config.toml
d_shared_expert = 0
hidden_act = "swiglu"
routed_scale = 1.0
init_std_router = 0.0209
lr_router = 0.00137
norm_eps = 1e-07
learning_rate = 0.00918
batch_tokens = [32768, 65536, 131072]
dataset = "wikipedia_en"
Below are experts of layer 6 (counted from 0) of a mixture-of-experts language model. Rows are named router (the router's row for the expert), gate (a neuron's input weights, with its number), up (a neuron's input weights, with its number) and show model dimensions 0-159. Each number is 128 + 24 x the weight over its row's rms, rounded and kept within 0 to 255. Numbers have three digits each.
After each expert's rows: "mostly gets" lists some tokens that are sent to it at least half of the time. This comes from a sample of Wikipedia text that the model never trained on.

# expert 1
router:094126094119067120144114124140100113131153143162131147124099196168153091128112115109120161142175122142130138132095144124151133143149151124143133118063143106140173126104180132132169086137126119170125132147134121082125099154100160168103119123147175145151101111062110116141133140087109119135089136129145143137134097130138122113148161121110149131127136080105109101121160141149114094119135107124100100156157090112132129145147158159118163119123161118114085148132113111175139138121133122
gate3:146115112133117106137140106147174150093164123212146147119132175135128069112125148133109143148106100115101133137143127129127181178089129151096111142144119113172156138104145103128159134163120127135147135120100152131104118076116164154157108115154083122123099115123151118121129129139119084152120114133154110130098130113113117182110157115130128118115128082130138114135140098112109092127142117146150120111096143159124128120125175080120109171117103102116133177194127104096107117135114153
up3:112111139114173123136161163157141132079138082181149173147136141164129072162161117120111137136122108116117112149180126153110108098129141185174130127097151107172125149148137113140110138132115124118100105146105135116088134113093122114123136114152149107123115109149140110129147097140074131149121144097133133140158114142144135128178125118091122148097113122149127118138135129127119074085140139181146086130101133103142123099126127095145117147078149120102110133176095118111083178138137144
gate4:118124083084119105094137094097167122066130106124113108106128127105151116130119117078140148133111099159165137130174131162127140118114131120133143113127163062140143173112135139142116098154181114131091104129092106139136116150075158132123116129146137110127160161149113129136117138157116162164147131148080111179128111102125160126120110169108108151139165095129147126136110124109125109159126109076130136137130118126107131150177095134141169109156138119163145170109155157099132150122173124
up4:137115157164089121154119179099166121152170123133126136150153119148158118135174115105127151128098127147122101151179108137120140102116138100126147085124129094155149126158098142132138096158086102136145135123106157180116150150144119125146141125106099123154151114127118123125112119141140119137108120121144169107113164136106137145158089119090119089170096133115131095112145153129098086186105079144155130125123069111158076151112089118124112146154111092114143116128118142159183147126089132
gate5:096081121165130102158115124143084094150119082128152158137117145087145121128129116080135110113123158141143098138140163135076154148122128123138125143154137124154125082130154146112109167133138136139130117076118144098099123109138131132160117125129115174120159144137168121122099137128126078120126118116109133159189121103076142133120121157149170164106168131150139153132132121116071111114123180109139093189109101122134107092143163126176110116157114145099114154132139138145110115137172142
up5:175155081135130117117133158122110124121141154134140158119116136106140161113153150082149181147143142148086116150136130111132131113102141132155127140124095120149139148160156136124122144109132115134093214100072120155155147150095111139108126120130179151117157120137088130140132148117149111102103145112177090119106083124119140103110118107122130120158107141157150135157116078155063136148117120103125102114111198113126154100080107121146102107143134133121121130138076131136142109140162124
gate6:088085111146113117114127177152137142164129093128129170079177147144121119129155137133117147175123143148111132137113117120167159123081122128145101158154070139154155104142115154129150161103138153180095116141125128161150106154109118125127143131125099145164170096160144058080090138139116104151113147090169128103113118097137115125149136146107109116119126144094137106135137136159138148104117086151139116115119133060126125113131126120148128145144155079134140149128114114080142118135154117
up6:123158146148140117113152127096106155148120089142143177166113134135127129134157061125157098119153143127131125130108100118177143113142106118100108101082113091111117168119128116133091156185104133092144099111150110126151143143149131124072093144145154154110127140140087124143132135171104147129165109125132103130101157138123165142123128152121129134123108099136090130093133096083145124112148128155153161106140102106156129147110137146141165109179138159143085087070157135119110115161122162
mostly gets: " South", " North", " New", " Arm", " south", " River"

# expert 4
router:112136088138132148128095135131125116114094113120171095114175149088151135163161142120123155138148162099105130122100143085130112159152131100128126114117132102125178133118087089118100097125105110144159135155117138114192120092121122175139087151121114146169129113110148175084139128129169129124142128114153115112120166124142134143152141138127108125108147171118105129124131133152107089182104120136158176154152148117094102093115103114161164153180110093100092107099099127123110117109121113
gate3:146136113148112154153130095155139122151121123122107104139134082124150118148144093149129128128114123126141151126154109131135157127186139066110101114086088131117115150133153138138139161105082097104126138128150136104155125150136126112124103123136073146075128167082162162129127142112145188127159144101104129178104121137139142133124126113125158133137119141132122138137174091150114116094155136103123149128152107103082141107114124106160090158155076066142126098150140085095141139168160107
up3:169098132136086127129093156115154155102115171115132164112139103181125168090129133113113118125128152173132086151146155115118146116068121179154100135135127163159153072125149132129117147141132150128122114136112122162079128149167091091089157133137142125094138112118111139115128121139140108094102140158140103097081116118135125114100107090129104103132117138140141102118138167075120129112138153143136123134139107152110142186155176123161172114143134138154104104126155141113093104130130093
gate4:094175148124163143099146149113112138123098098123113117119088122129120124134147114131138148121113132130088166124084162096129164165134110148138116136157144090117144119132091114119178124137119071128097136124096147145126175152165092171138119123131083108144124115126110116144120146099138147134122125113156149117128151132077161172164061130095105123155144161101155165127110124106129128066154120184110136160142117122103091099167140146119151147128168102125138105113148133124109121148121167
up4:164119109132101116116154122136123159124122166133143141134186136162100142144174103165128109133120094124119119125185130137156122120125147139133087116150111116109140130146141134117138112154124162111120122106131096118163125142122138161124147147083119097114120137122172131105129097135133139104115121116109099127110149126125182120109063147082184171131123106147120099165116138134158161130128104118175117144138068135138088107081134083178144116167081111123102180100116128121098152151099122
gate5:094164124165137090104130159137143092125095144096125097102127135128117103128147126183152168141092135145139137124139157124142135105112138145141095175103142144089117101106090103129140121107093121144111137153149120115114093114140125125098136155111090114085164100137180115164131129148120155100118080094134108172152128110120123139115078098157122117129148139106177127144128119122126170176151128079129129130133179138123142085112140137183133124146158124131163161090124112146109157089133158
up5:133096158115119132135149152130132128143182132131125156145127142134141129101146124099156123133171116146117101171122132166143107129102146106135119152110147144095077110161085137137117093154129123123118114115143141110141131136137102144100099142086086151090152084124183099153120104112113145156114164128154106125146096136125158099083120096140130121154117161081106134131131104077141124172112126129157131154143210099121146122131123146101102155072149102105134142191156114143116111121154131
gate6:125120124116125140126142104136119109145116129114095122138147068129167137113105152160166099168119111121101082108150077117071202128137107150158136106126158126144119102116106127149111140134125102096119151143124144163130170139145128186155111161114084147181148112114164135126090146126136147113161109097157121176094151108105127152135097092121122083132136127130136130138137121109120108161152123125157096180136144150094127100125140119159152136179113086162107109144109123144139139094127127
up6:138092112163161156112105111103094087116183093115121131144134129117108145141132148120139154117113089116155157160107143157105177102162109095111169162144113073144179110114121120131129131105096135146145099128128131137123123137084148122082135145127143151135125139123133142078106098145157099099111153154139143100129092116128123134149135107126109089119145172097113134101154131110135066133116159078171113137149159131144148123103151173124164181144113133124135097136152164135135155124158103
mostly gets: " can", " not", " would", " be", " res", " was"

# expert 2
router:095116146134167082107099116138169145127123105108127178106136152148130153146130101144181125122145114161129087166150131131103125140092131114085104127104094184139078118144177165146135131137139114107087117135171154144090132123128120130178099131105138090130110143118140131140146152114136142095145097109131125149134103096107148125130182143130114150109090099091131110172101107177121152136113058120076135150140121154094117166096139123149102126113115133132104139111104140131138115144140131
gate9:114134152120109147200121135148110132141147120114122162117147156129130144163144151143102088109167126131147096086087106100145146190147145138121136188120142090174109137089113149161159118122135126106130121124144122118106169080147144127136123146150113132148108115152150115077112136089101147153088118089151108106111081155150135110141110128110098131129093108123146149145112146155097119074131118165138140172105132145149143133088143178123116153106106158141104120116119151086101133135108140
up9:119096153108168098143123117150158119127137118126136138123133175136146070162121148130135093068156112126108108131098099172160146135127126138126128148118140067144107165177087122125135119123127107123139138060114137132141135149151123176156159148117115119142164152134128160115133161143108177112131113120141105169115180137126078134146149118132125145120107106142109105152090146130095093131107153148120132136125138076110104098074085158127138137160130124114161113140108090107136096159106139
gate10:122099158143108097154073168122118149097154119147177117124160137121143141131163126147066145112132135108116153123147124123140112122094128103122126119126094135126118099142106106106103129109099155165117108098131152126115142113119103128142079162167165121106104146143133132122113140166140170090112150100118070112114118124137150135111155133128126170144212132097109172109149096088085141137171094126100134136110143120104151123166136118149097132138110114183140153139136140158141112164114155
up10:100156148140136104101125116150114087102147141145107140122151100153110088116110110127121114110121069127152136096116129120123106163082097134137114138129104128120178112120101100141172125125127126145123143118130123172088085113100154142141142083149166139148125156142102105156187128142156084109124142132111137134171092111095100117136157161078194135132156138103115119144154147136139128154106104163160109132117130119111149173124138126121120097101144137112113115177131082176174119107108113
gate11:131144125131142125129061146146116154138112143127119148152104098138114131149135079166134087104148140165106113128148127089125125100101124105090082152091121130137126097134137089125184128169163140121095150180126131099128124118150119151120173115106091136105106128150107141131098193115114124134185100136159145153165187148102101106137134142128111123153146153135093134160145119091109117140117157101146118139094118172136145118121159176158113084117148116144138134130119124089128144132100131
up11:142121127181130110118112135116124120134140145143127131183130128111160142136164106130127107103130102129125125098195135131158172070135089119077114168128138104163125099146146121130148145141104103154129201151105132086132099162159145148093103112126097095121109098138122153120132131127128140126119143108111098136124120182124146111121117079116110135169110146130119123159156075109157118136098127111114142148115092110137141104145171147177088075091112142144126144148164114124125120147101105
gate12:129145108146146147102081172133107158091147187156134130100110166123150143140136111119145138122103113141111128125140107142137096113094186135131148173121129138123099125158135127111161119152110101100110139146110123136138124124127133152144136125089149135138093125148080106157129112152159133149152076132104143096119114092125160078141102146152081092113158165145131093103157089146109126169146108142118157147090145156180164128092084144111131118173154147108109135109098135132104139104085136
up12:137153131113166117108104130180110129182149159140121148133096134090140088138121129112121155143113124108163152124125137085130102183163129125137117130085121145153096183144089102101119100140143165146123134067106132126119141124123149099105129150145109144114146151130135141120107104104164102109145133144133149080121170157182117136134108116142158142148158143104118082124079137100095130146135118140119160120126138106094133132104165158144135154076076103080137149140136141136091158156135128
mostly gets: " the", " his", "The", " its", " The", " their"

# expert 9
router:163164112094110137140102141091142127159118156141118103141164113095098123084119127147121103104178182096103138093124154161133162160122140124137156155113142126124118061098145111123146097169143111145119124162123096140127127099133150163115151140130108101086099135158111127134144097110124139135115101104155144093114123119120125141108122086148120117128151136109167131155165109076094117130118129119123114129140133183170188128116093149180123123107163132121098081102147134119121145168133108
gate3:112139104117139136113108093114117126086161120140086132127122158145071167155146119153151127121134108154138142071132155128114101166161142127155135136102149105084139114185129154124142094118135111130139197151142137146144058141096160148070132134160108115127108151126134109166108132132115097129127126131141122156154164139135095093165109137110123184140156124137157107159108146099132114163122117112130096098135144179121119166096122129124121125114130097086077127153102122141110130143104125
up3:126191128124139119091112122079102138128112146139135136114118110143111131144113128159116113107159113126081094159129104090156119120120115148157109071155135139154139106150097128101122159087133126116147134140125146139166135096138094140198084160117109124140162131088100118133129127088141125124110115131127128104160156156146113144101133116155156190142139112128162151075077095148140134184105082171114081109165138135120144115131107141173108134135120140146115106108153150113139145139135115
gate4:111128151137110152112124116145105175131151144101156112093122147096124100096117144173143111149120165147111126149121143126138146109136128108081169129157117099153140128104116150102153139145087093097115116130128147101120108175166156150098111150145140143167061105135102122127100144130123123177155146137146124106156097155137124136119133113099105105181103136135115134148164097103098169152110148094103123142156079165143155127138124162175123115071112118125149100120089124132167159135092126
up4:081172149140119073155099131141100070092097166156175149163153103147146179110136144086126113107120083105152127113140124133113143158125144143198096133108125138145108104139121186124092140119164145182151104098168123163106127109117112082145119137122143138152138152140135106128125095124128150085114116133125151118099150116124114122164131128148148123074165125144121133111094144149132102107114132114151134112126149107113106113133129095123105141132141128140144149116176140147087090118149123
gate5:138142123117103133103115118119117074133126148126111118140162122123114093107136106120147102138069151145120096174123134141086117114111148145136139123102129092152138158166108113134140120176103125113144113165123126097135104129168124158080149103107133129153118121123118139159133163131120179117165102141134161165139125124116155162144097146183099090151153176110082103152138086114103128137155148128109146170120151112129084112142116124124119115148083116125156137132126199158077124112161097
up5:146126143139092094181086144136165180113164131073084117134149132144147172108132153156078116120106145135124155119155127138164114125098145120128130141109165114110137118181103111119116131130146156181118139099112095146155069167126129084158137163104115131124128125107122123126106094143160089148104133122119149117139154126185087095156107070116115126137101105132162139148122132148150128130111098148148133122134118148138139144105075129151105141144105133116134137102122117154189115138122110
gate6:113138111170122147115120144106156114154107094091124112077120147120141132127137117165133109136152138127107099127138078133123141167125121146130142149137143082136137120145089110116187118087156154124129172116118127105104157131125144164128080133187175127082109143102138142113104119105124076159111119157123151154136131117136126079134121116115105111141085130163149096163097119096079089120162131160154133153119114120138127134154103159180176122112118106151142143157148141127121113155102175
up6:159155138125142100118117167108111134112141118124129165118089143150095142187143161155126111149149121102146091130078089103089138195115116128128148135149142081133128168097119146122122140125114142107116132115144113096099164107144160131128118108133179137101097146138165116129125114164119113159132134127136158136170107139127126105092114125120095122146091163154163132105071133091136115133147137133152111104101138138130101118170123163183147110142111102110152147129119130096100132177062117
mostly gets: " they", " who", " she", " John", " he", " They"

# expert 8
router:167160141090105164185129130116135123121120140144098144126147107145175139158122116128120167121100126099100141088128115111095197123159132132126105141157115124141181119109162122135104101102134073151126108142158102173099096155146126097114128160152139130152097087141132118087111163181128094158123123140092135106144152095142107114144104081115109130124158132134152171141114151131138135141154148135120162091132154137108141100146149131138101139136163160116107110133131081130129099182116124
gate3:129165107157117116099138156149170170102119121132102089113139150114154103114163133158126095127098098081107107120153122164126159145181104117107149118164090137140115072131114105122115151073106133113150127134160104157127101103162130148164124161150148118151133136149120110121108142134091115131125150075107180125161125149097141120087159138156154117111144119115122147160102118071139172083106110131105123133140140144108148125112115129142150129132144107117136155103125158133199112143129093
up3:139107096152139176105103165123163142123145146100149111133095140091139101144112144099131114102117141098136162137074127144127148144110135153121133076163114108202104121099128123141100164114164101157147131155122150138100141120095113119140108135112149122114134147132131186130161142140109144130131158063109170141136103112140108098140169107154113157095120123112163155155127068112083100145108165105140113107103114113116118116073127118139115162100152124107124100142115147160144119128112156
gate4:171139162178165137136115168188167133088166144090082142169088117093140158120081125165163100143177162150102140118156133124125140089132139125099094131121121128113139146136117127111119118129119098137170118093112088127100102127119108141156108167154121120149139127106163139148069134116136158113096122135133121109145135116129136130139130131141154121127131112149110118078097134123091082163126125124108141143116096134134170144156134109138108135119127153190130120196129144128122103140124102
up4:166102192162116116119102163155114126124112107157083130151176182109068134133140160164116113157167177139153113105118103105114141128127151155135130135123107142135146109114144135103103112103131104121133128087154094110110117109152134140130107163146124119140101112118163104138158130121103121083152130114122121147100148105127158155107142139106152128087123087162142131115105121137162089132116129091092075164092136163089183111120105155106113117136136147155130092174122144114119129149145120
gate5:134175147129127143123115115132117098121133108137129113122150115127101070127131143100147136152084125145137138143108186102112154149142160122100126112140144147187138135125166143093111166160138135169158093124093144099136108088144156138151112122095128133172132173155113136125048133191153099088120147096123115100116165089120094133111147152138158118155160124130131162137124096137132115128125108106180141133101116107104113146126172114124130138122149141135121143111157074116102147158097140
up5:127188121137129117117133122134122117110136129157089154125120154102111176112125124132125140135143135161152125158082143151122147095152117103113144139110098121110106131115105120122142121102095132096125158157093115108119152129113100122096104098149116131089124175140155141157163157092103107114153118122118124154142122171118110069114141123129156142119131118110167124165180137121098176144099127108109153112172125092168082143086105117085172187154111118147087120133109110103164150152151099
gate6:163108130105128155134155121143168154123103148099089126084165124128139139136113130089158139093115134133135161161131117164118161090145097135125136153123103085101106110093195108134110140130110122122130142164192144155101149148168142111105128108140122125110117148130141091093082123142136096139161125116095155144126049136123159146113132121124112128118159166130161144122136129141138103101171111128116158142121088175098134120135130126107149171122133097144110132152101118159121081167120100
up6:164152115160115136124111175147139171118088148104109113089162095160160125113169139120184120132132145102095111138145079131143127114119121142094127185126134109089134120110119139100149152115099147123107143151163133141110131130129139100056122102107151154086127130124081084118091180109125113086125122117138107114101121130155151163119130094122124139119146105122160150149144129108152155109134121117135133112157124138125122185150125139157113159100146162115073128136130157153162124171097147
mostly gets: "ho", "mo", "no", " Ja", "to", " o"

# expert 11
router:135153134142180130082126121122148132159139132137151155085114126119117123140161161102188146151181138143142139146087142119101110140105107141138117122137135167149089114118143132114116131154166112104100122145100160125094135122103141099123178164112132143139157157133140112125120078128113135112199070120133136124115122146130103134141169085131134122102127121092101154139100127109100122160104126163109142152113131123114170075119119134113154088150085117154157114132129080163144082105118159
gate4:099105120088135145117143186118126116107138102084132094099124133132112086120145119118136115124133125153102144120091110148156141086090127164142127149143110117119103145099167087118174169147127091137103106140136157105169130126167153116146107113131089135150120162146120143157087118119091129114193123112150122137176116120135118169140161139116115120078132105105103169074120134136136134152123126138108157137146093149166142135117138138158153105144189133126123173131153126137141076096127158
up4:135145137147104131124095072116090127123139132156163123142129130133117096132119143135136179107102173134115136116099117098120127122130118136140139168139153138122150094161091118134139149105141192112118113099094161151093116163115118116132147156108119155133147147090087124124124160101153107123090145132145120150124131104142126154152117134144066155111140169106154142143118168124084139135122146088073103116109087142132163088153172121126138152136106135118170148065134149167083129122090152
gate5:103093107151164129107113128143205139115144128150156142091124141108131126154105148105071141165081064136171130117165105122084146137097143141134127137144109122147155123103176143090127122132148161142140074138167129119118118096113123142127138111142109170115190125115138115117109109128126153135133114126128124154175158130118122100121132107150173100143148174135124095067116166152097143128102131103128104107133141115119160101100152121134119120148096138152110143116143089155095138128132159
up5:124122128149107098099131136155140123141142100126135156135077152136126147142113168109094137145151116147139082137119134123158147118113181098136127111058138143119129116075121135124134112152130139134131190150092140087127088139111080081147128092160126145129103094126156077122130141177099104143098126153141105157104154120116184123124161127120142134145151118151146113125096143153107117122134175132203131115076118148140165106135124104128120094153145137128106149132132105146130086113154137
gate6:082172120129118144095099161112146108137116122113138114096151140118073137129162122083112142143134071149111121144114126132123117142127134162142135130136131106109160122156151168116132155102103165175128125110110161099095153113099137151130116129096092148134134156119090177118123151103110118100142075098121111139145163153131167122144148141148123114103146132162119164099123161120128120165126154136123104129117114144097096142172150136114116116148122064125087181158119155151063104119159146
up6:154143149116151158110111125078177131131135136106131112126056148104158089138160134126140145118127149119104101152100127140131115135099125143136121154143134144142138169116137056104125117137172129113181122145125149079150131126138117141108147124116114126149144149135157160117161152136136125120134129092143124104123116123081139144141145093088127119156123114098175112120092125164118147134127112093090139187080134100151113138086102108088121099108136116153128191136134168074118142120091134
gate7:124133116149156126113137144098113097150102125083137154103148132115103132128126136128193121126146135112092127119100146095123138116150120127134129143160112171135141134143123104158152155129093133193141159116103164162107157143105112122132127113149138136193075160091115139151117114127124121115115106079140124141151112151097116156123146138082124107184139116092053159080124159105107111093088114133080082150155110116105129127138114120148124145148146117142146134137131158108123162170155135
up7:131089089142099150153123141145118126145101134164150103143142133124099133158106164119119111114095119132164142089107101118108143172100147138167139113126110087096104127124117133128102116157127114061150096111132104136159186134162097159084140116150126112093175117139172132113111131177139126110153172123145154117150142132167114132100086148153136134113137147152134115139106133147136135173152184128118103157140168129116188107145102117124107120105067149134123112126099116134099108101119135
mostly gets: " part", " used", " use", " support", " building", " built"

# expert 0
router:156076181208146095122153087122085129138157121158081112122133115100144100105111138137161155151125144093130156157176131147138116112144107136162147117092129140154118119161076123130149112145113148117153153109141124131138122110122127107143137129096136114202138151108149115159137186137119128133135133110131115118137096120152135141102172124116087162135140128115114130142119061125097146122076143156160129097118122151134117126150089092142081129103111144123116138126141116080116116117118122
gate4:147143128114125150135138154097085157137154134138133178132135103146117126093149126123139159126133100156140109066099094138129085155130123124101118133146123119150152149140111161112148152092146093153129153098077116119118099175111139118121121091140116133136107158092121097126105127132122121150129134106099097164140140096181164121123119142140129145153145100145112116114130094100121145119125105176193147180138186167111132115122149122113168125106080097114126104113187139084143121167123138
up4:126160120113106134123132117145155101115107130105176190119173117087151103133133159108110134133147132096198142159191112119088136121089101130136142120125110134148138102120154105139137103092128114118147117110143143127158116098143121142126128135083136160161113125174083140127108161149179111177153138138124145113127127120084133147114120142104146138116084140166131104163118078147127120124128114120112137117172126079135145147152123105125081111091102148126161131156072124134160118135087131
gate5:120049103152114106150089149143098128181130125101127138123146096117158117132129110106100134145118146136143080095158098153155124120143119130133134113099109181177127146101112111102157081127120101115139130136097125150144141122110107157092086142143131136095109158116153182160095189151151141128152111169100087115164118116106113143121138105137166156149118124173160140125126137130142125123152134094143092148121124099152131128098111119140126138096118098118181149152179144119115152119147130
up5:100132122189134100135112079134082121123102144108107138143107145146141104095154087155133175148116140101153127154166105147149121150147141138124111115137103121175119103106107107097149096135110106168096103110072132123105172125096164124206115142113147109118154104143127120110162142144108103114154101126157130086101098119114133158107139107136167099150164110113134114176146116110141141157145148106127117159097140151083146143118112121143146107095139097143126152153119126158142102121166132
gate6:110151149183114147100163101129075132114132110135137120104098093176150149151166098149141095151126106139128175124113117105118125152133100121091118149104116142178102111129104139115118112110125142119135186139136147128132124114137089138121100145186049096149116140124161095145160134147083098164146120158113136165120086131131114155138131129113145141125148105124140098133142110146088147112104143185160098148112126130139179104113137124116123095141104125107149155141105090114134135099106105
up6:167188137097165148134115124122107100137176132137057170186136128126151135132099156094074133126172127117179124123109115149176142093119163098149128105128127118114152123174110141159121110114127159115109141169099154124127139118158134129103123125107134105140131103098120163133092110131077134113111134135127148093101131165134144132106132136126131119118135147088144056080138123123142147135116143133181148136133145110113106148151142104131113128126143115118140087114101158152126080102137149
gate7:092143148135115119134093122179120084096153112150125133123146107093121111134142159138177167140113134124126163104132094110098119138127139083103139150148129121145058150098123136103119210084150162167151126125114129124152144141130155146141131150128139120121130158135121171159084149125110131128133074144145157146107145120115111105111091106083131123112109115087097110142150127127131160126127120103166112157163159097128108127171130138141095139107084139119123148154163142107147190122125121
up7:136159106103149126139101141168160110137150118146146142097128100129153143125119129136150136135099102133152152140136100143104119103124120123139107097152149140162093134085122156122069181126141147139168106112113112132153103159150129124115121099133109120150149131126171157130098158172064132152154127099116152137119127167157150112148130091093143122122068150132132120104125044128136135100103096110157104148140182094182103138146110155131115129110150104094146125169136115133129119121089148
mostly gets: " as", " with", ",", " during", " for", " on"

# expert 5
router:077156110149117143125164155094091142119109143165123067130099140095142114111150113155108100133105101167101117134118077120128124104077123145157200148169124098100182135132121142149135116140137102147115105113175144145144109127138109112156143103163116142073089124153152113137161106117135155166090128159102117106167129151110098140103112141116115099111121146110115134071101170120134148097136157121121104137098106133123161159137136113084124113168134146113134138119128123122111134125135148
gate3:128137172124119151120074153115118143147139129104127104146127075061145186136104130123116155132153090147116134100121124106124069115095146189138133165142187110125131163138113109141138137078154139102118134114121155153157099172139124135097156137145146119153102128145136113109054137119121154147159133125097145144151102121118085155132159115160092135129122129124136144175111132114130119120146129117098162098078150158145116154118127119147103116139166149116132110091129127125154126158127164
up3:157085172149154107138104118123165144121161116102108134126153139160141127084131120124126116149111131139133090109133125072131137143094146098127116137140141116124190180148125106100102127084162151170118148127109097103163075111144119105132159084108065110139108103134165112125123161162124128163129156157081116139124104159157135125112136127096147095097112085112109152146163128119097140174164105155104137121116143123140138110151107106116139091148136138135155145172123133161149138146117112
gate4:141150139142099124084097143100133127134129119083130123144160130133123147127124149149121108147141109137151125140089094130127105164108112140128120136136136172116146136145081119156132130112116163201148117149139106129166123114085179150105109115084147118152130107129127118109111090133104141129126165102142169118167169097090123118142140156125131092054125111124114106104127140140114143171138156117174139132102144154161148154135138069125111106165125138122135160123106121101111058143177154
up4:145167144107098077111140149139162145119145105135133131134135120130088159186157168120114139123101178097107121080142192115124109150132125126145112106103107129093093108121117097145127152168150158097153100118130132122104119130115153117128151096150128124111121103109132109121118126145140150094109087175097129178140152076166111160104126129085125152153123122164168139075107175139096118131134097098134128126117135126111157138135155177133131099141104142139109111169147118138137139171158131
gate5:117109167171132129166143113130085115118148136085165111104119132104130099110142123128115091131105113142116115167128088139144142147118136140148148143123145124098167121133141164150153114095105103132104124123143139150131105146096139136107099095164154121108103166083157104160089128117165128117171096110127129084130135093135116149134134140099115095159106097134132118067143126140114150194137161128106174125165162085131153100111127131154192134126155105131150105130107191113117120121158130
up5:128141177102161122067105102073109104122158093118145137101155144107105123117141141094092146104176112158146079178131147157126149161141153114078141143113134138116136165148129118130132087148107090135093139123146151119115079150121086137121135128155155128128154142089114153121155108135114128136149120143116111118132149151108125157094161095129126180127113100109121136089115139145122132096143134097149152135159197179083120154098111089124116126101154154151131110133119128123130104114123134
gate6:161100163133135090140135133103130169081114119111130142129145145117111114095132107120143110147138103141138131160164183154076132113110140167134120138117100094165128095134123151145165128112129098144081150148158129150127135143109157115119110142117076084114135167135133090105127117111151140085144124126126135104114099161125136130073075126146142137143124149090121151143108152133134105138097139136103072146092151104128126120144157116169134169127079119123210154151144100165132127125113143
up6:103142126141130084105103132107118187135138139146074215093137146128125071136108116128134112108152107120075118127120151146126112084105163127166169134143128122154135144140148121177134110100160107151141113139141094123100095146094114105127116134135103108141136114133158118133161149155139115153151153139126098079127127168141135134106088108123131172114126095138161147089120147121141121143136108137127133163090103125145159130060142105129116128148106095126128137156097088172146117112127152
mostly gets: " \"", " U", " T", " C", " M", " K"